Weights of a small mixture-of-experts language model, trained from scratch on English Wikipedia.
Size: 14 layers, width 160, vocabulary 7762, 19.6M parameters.
Experts: 64 SiLU neurons an expert, 6 picks a token.
Training: a variant of SOAP for the experts, 863M tokens, 3499 steps.
Below are experts of layer 8 (counted from 0) of a mixture-of-experts language model. Rows are named up (a neuron's input weights, with its number), down (a neuron's output weights, with its number) and show model dimensions 0-159. Each number is 128 + 32 x the weight over its row's rms, rounded and kept within 0 to 255.
Before each expert's rows: "comes before" lists some tokens at least twice as common just after its tokens as in all text; "gets" lists some tokens that make up at least twice as much of what it gets as of all text. This comes from a sample of Wikipedia text that the model never trained on. Tokens count by the router's weight.

# expert 13
comes before: " ", "-", " 1", " 2", " 3", " 0"
gets: " |", ";", "|", ")", " Al", " -"
up0 [135 148 108 123  94 146  81 141  49 133 119 132 177 102 145 136  71 158  96 158 117  53 109 125  91  75 108  78 101 154 107 167 125 120 161 127 136 134 103 112 101 108 158  70  91 124 105 108 153  85  91 105 117  97 130 102  86 147  99  99 136  97 116 136 132 174  87  47 102 100  96  79 161 185 155 148  98 155  76 118 110  76 105  58 142  90 102 108 116 112 121 111  50 141 146 151 127  59  90 166 199 124  95  79 130  90 147 126 120 151  98 127 128 141 115 159 113  98 106 178 105 194 173  93 112 134 162 176 163 142  94 140 114 111 146 118 146 121  83 131 120  93 155  92 192 106  99 119 134 117 137 163 157  86 157 132 160 135 105 183]
down0 [100 115 206 101 139 146 169 159 131 136  85 127 137 166 113 121 113 105 146 158  66 152 138 147 177 148 117 137 159 122 155 119 107 117 116  97 166 147 107 115 144 166 197 107  79 177 148 188  86 114 193 186 145 166 114 126  98 103 180 130 119 112 124 119 118 154 193 187 154 167 102 145 158 121 121 141 143 121 146 102 166 171 152 162 107 147  92 122 105 171 163 101 105  79 126  95 136 176 128 102 147  79 134 178 120 183 206 154 202 167 148 141 172 151 135 120 137 129 139 133 133  99 115  57 177 140  95 146 177  84 153 135 109 139  87 139 161 127 117 132 174 147  85 104  89 137  79  78 105  87  75 126 115 110 115 107 144 104 196  87]

# expert 33
comes before: ",", ".", "–", ";", "th", ":"
gets: " 1", " 2", " 3", " also", " 4", " 18"
up2 [103  89 193  59 136 130  95 196 142 112 159  99 198 125 107 125 119 142 147 135 144 111 154 135  73 165 146 105 169  67 127 163 144 151  95 122 136 136  98 122 113 155 107 154 116 181 140  93 171 117 116  96 112 107 112 121 165 153 153 138 121  82  59 123 166 164 110 112  88 171 168 122 165 124 168 144 120 155  94  92 129 116 122 150 216 139  77 138 166 139 133 136 185 192 155 105 123 104 205 143 128 102 126 118 120 155 123 149 118  99  96 130 106 156 158 190 105 124  99 120 100 141 169 121 151 159 151 180 117  86 114 200  78 163 107 146  62 120 168  81  73 143 109 143 170 150 138  64 105 119 135  99 130 150  70 141 132 156 172  86]
down2 [136  77 147 139 142  83  68 142 139 131 131 115 122 113 117 117 144 134 123 136 121 148 118 145 125 181 137  85 204  76 105  83 191 173 113  94  98 135 154  99  92 162 132 117 111 139 178 115 155 169 171 140 114 127 124 137 160 144 119 169  90 137 193 111 130 119 154 123 132 179 111 221 110 122 160 124 134 157 105 146 120 125  91 160 160  99 123  93 140 113 207 109 113 112 132  97 185  64 202 143 107 147 130 129  98 146  74 121  89 106 162  77 149 185 145 139  90  76 100 100 134 154  95 118 114 139 155 139 151  55  92 149 137 169 151 150  53 134 132  84 130 155 111  90 170 161 113 159 104 127 132 161 156 102 120 150 194 129 167  41]

# expert 25
comes before: "–", "th", "0", "1", "-", "2"
gets: "–", "-", " 2", " 1", " 3", " 6"
up0 [ 91  83 146 121 114 149 107 183  90 122 135 148 130 183 155  87  49  54 122 134 114 133  94  90 129 152 176 132 117 111 129 164  94 138 117 150 156 140 139 203 143 113 114 124 108 122 119 159 110 107 179 149 104 161 140 116 105 122 111 129  83  95 135 183 132  92 147 181 115 140 109  87 145 101 140  59 138 160 106 122 101 177 174 157  59 141 149 142 119 134 117 138 140 136 107 127 138 113  92 163 129 103 114 108 187 141 116  46 194 105 101 107 143 109 106  93 125 144  55 174 158 125 117  98 181 124 147 105 160 119 117  90  97 120  82 111 138 132  83 122 162 221 132  84 122 103  98 131 106 162 120 176 166 234 113 146 171 128 141 169]
down0 [ 77 142 107 100  86  74 143 114 127 100 178  86 106 116 114 171 107  99 165 130 141 131 108 124 104 143  86 173 110 134 167 184 148 175 166 115 165 107 112 137 183  91 107 203 135 130 135 140 126 154 107 173  93 163 160  93 127 169 114  64 139  53  99  61 167 141 179 149 122 140 162 117 116  72  76 144 139 152 143  61 163 145  92 155  92 176 133 135  87 110  75 111  56 178 102 111 161 182  97 181 138 105 138 121 116 137  99 107 143 138 105 153 164 127 153 193 109 119 138 105 141 208 117  95 177 156 170 143 150 136 152 145 146 135 145 151  81 113  72 150  92 170 163 103  61 132 136 127 145 156 151 154 116 126 126 149 135 124 109 139]

# expert 0
comes before: " |", "\n", " ", " 0", ";", " 1"
gets: " |", " ", ";", " 0", " —", " 1"
up0 [153 188 120 137 141 138  81 145 123 157 163 131 151 160 128 151 129 166 136 189  87 100 144 105 154 175 137 135 171 160 149 100 124 142 127 105 152  91 132  95 141 144 146  50 187 102 155 126 135 125 154 148 110 160 148 130 128 156 150 140 146  78 128 153 143  88 124 165 122  82  78 159 181 129 158 180 108 189  81 152 170 171 133 120  89  97 111  93  99 102 133 156 182 143 199 164  99 117 142 123 177 126 157 150 167  88 135 107 111 112 129 122 115 106 175 203  38  65 105 128 112 133 152 114 138 145  88 145 150 186  84 160 110 137 135 114 109  96 132 128 138 121 146 136 144  66 188 140 106 123  80 201 144 151 195  88 155  80 156  78]
down0 [ 98 148 109 144 154 143 101 126 137 131  94  87 109 140 118 125 105 106 160 112 152 195 110 114 146 120 102 103  74 137  74  99  94 120 161 111  46 118 125 154 106 119 136 127 120 196 103 145  94 138 141 164 121 128  99 104 131 128 173 102  72 117 117 190 148 120  76 100 142  71 160 128 144 137 115 163 170  14 126  81  99 154  87 128 150 130 121 201 149 158 137 106 185  81 123  93 133  77  81 151  91 144 150 137  96 164 148 148 122 141  84 105 129 131  75 109 180 119 119 142 116 186 128 145 147 133  91 126 177 117 143 136  92  90  96 100  92 166 148  97  76 111  91 157 154 154 154 111 109  81  85  75 202 137 103 156  94 116 135 203]

# expert 15
comes before: " |", " (", ")", " ", "/", " 1"
gets: " |", "W", ")", "a", "E", "G"
up0 [150  60  87 120 145 185 152  89  92 132 142 113  76  92 127  81 181 118 218 114  97  98 114  96 176  96 127  62 136 122  64  90 153 117  98 146  93 152 111 109 100 125 113 147 197 128 115 124 140 110  92 117 119 189  63 136  93 171  95  93 126 139 100 162 124 124 125  59 123 126 111 187 191 149 140  98 113 200 147 120  81 137 156  79 112 114 135 120 172 162 155 152 159 128 197 153 187 131 129 103 141 177 107 112  93 109 164  88 138 127 106 145 138 119 149 161 115 110 201 139 136 109 155 115 129 166 153 119 109 130 147 132 106 136 118 117 150 137 138 109 140 187 145 130  93 167 136 171 115  90 113 207 151 169 117  93 139 127  66 104]
down0 [162 144 113  89 103 121 132 185 135 154 129  98 119 100 183 127 137 122  63 119 136 144 125 137 123 133 121 147 162 121 125 162 134 180 133 153 144 192 111  98  57 125 132 154 162 155 143 154 121 159  23 146 119 107  99 173 164  59 153  81 130  96  69 123  92 125  85 145  92 154 100 160 138 160  37 122 147  98 131  90 105 129 141 159  95 122 154 133 109 121 106 121 136  76  52 112 163 116 143  93 115 223 161 141 149 111 185 146 137 139 136 125 164  97 102  73 135 107 143 128 121 135 131 116 140 155  91 139  72 114 106 193 134 179 191 101 129 131 101 165 185 118 130 128 146 131 144 139 110 143 165 160 155  53 125 127  80 113 160 182]

# expert 14
comes before: " the", " a", " to", " his", " its", " an"
gets: " in", " of", " from", " the", " to", " at"
up0 [139 146 139 100 131  94 117 159 142 184  84 118 126 133 119 150 122 225 156 133 120 119  95  60 155  55 151 112 134 135 156  96 149 133 133  93 106 137 136 143 134  78 219 137 133 123 116 106 117 142 124 150 143 177 180  68 135 123 154 120 142 108 172 171 127 186 127  67  60 109 129 128 138 149 107 108 165 136 173  99 123 158  97 109 167 113 103 119 179 133 170 116 133 154 149 192 127 142 112 112 137 148 114 162 128 151  86  69 120 176  34 107 118 126 149  98 134 100 104 116 166 137 105 185 184 138  97 131 158 140 103 130 141 140 115 187 123 179 187 138 133 183  80 113  77 139 106 163 159 218 129 136 131  91 147 135 104 165 121 100]
down0 [112 108 122 132  44 147 187 106 144  71 126 143 108  97 114  83 133  89 112 175 138 178 173 171 119 106 162 126  94 219 118 109 112 153 162  94  96 105 120 144 148 121 101 161 120  87  84 104 187 101  75 106 136 102 159 177 176 130 105 121  80 115 181 134 102 175 104 113 131 180  82 105 172 116 110 114 162 152 126 115 193 134 126 202 186 144 111 161 145 102 128  70 156 162 111  92 165 134 109 159 134 104 156 165 131 123 105 121 151 188 151 157 178 194 171 164 148 138 146 118 151 126  98 130 120 116 146 116  92 139 156 141 126 105 122 133 173 132 155  73 164 130  73 160 167 171 163 151  69 125 127 198 151 104 133 113 133 163 128 134]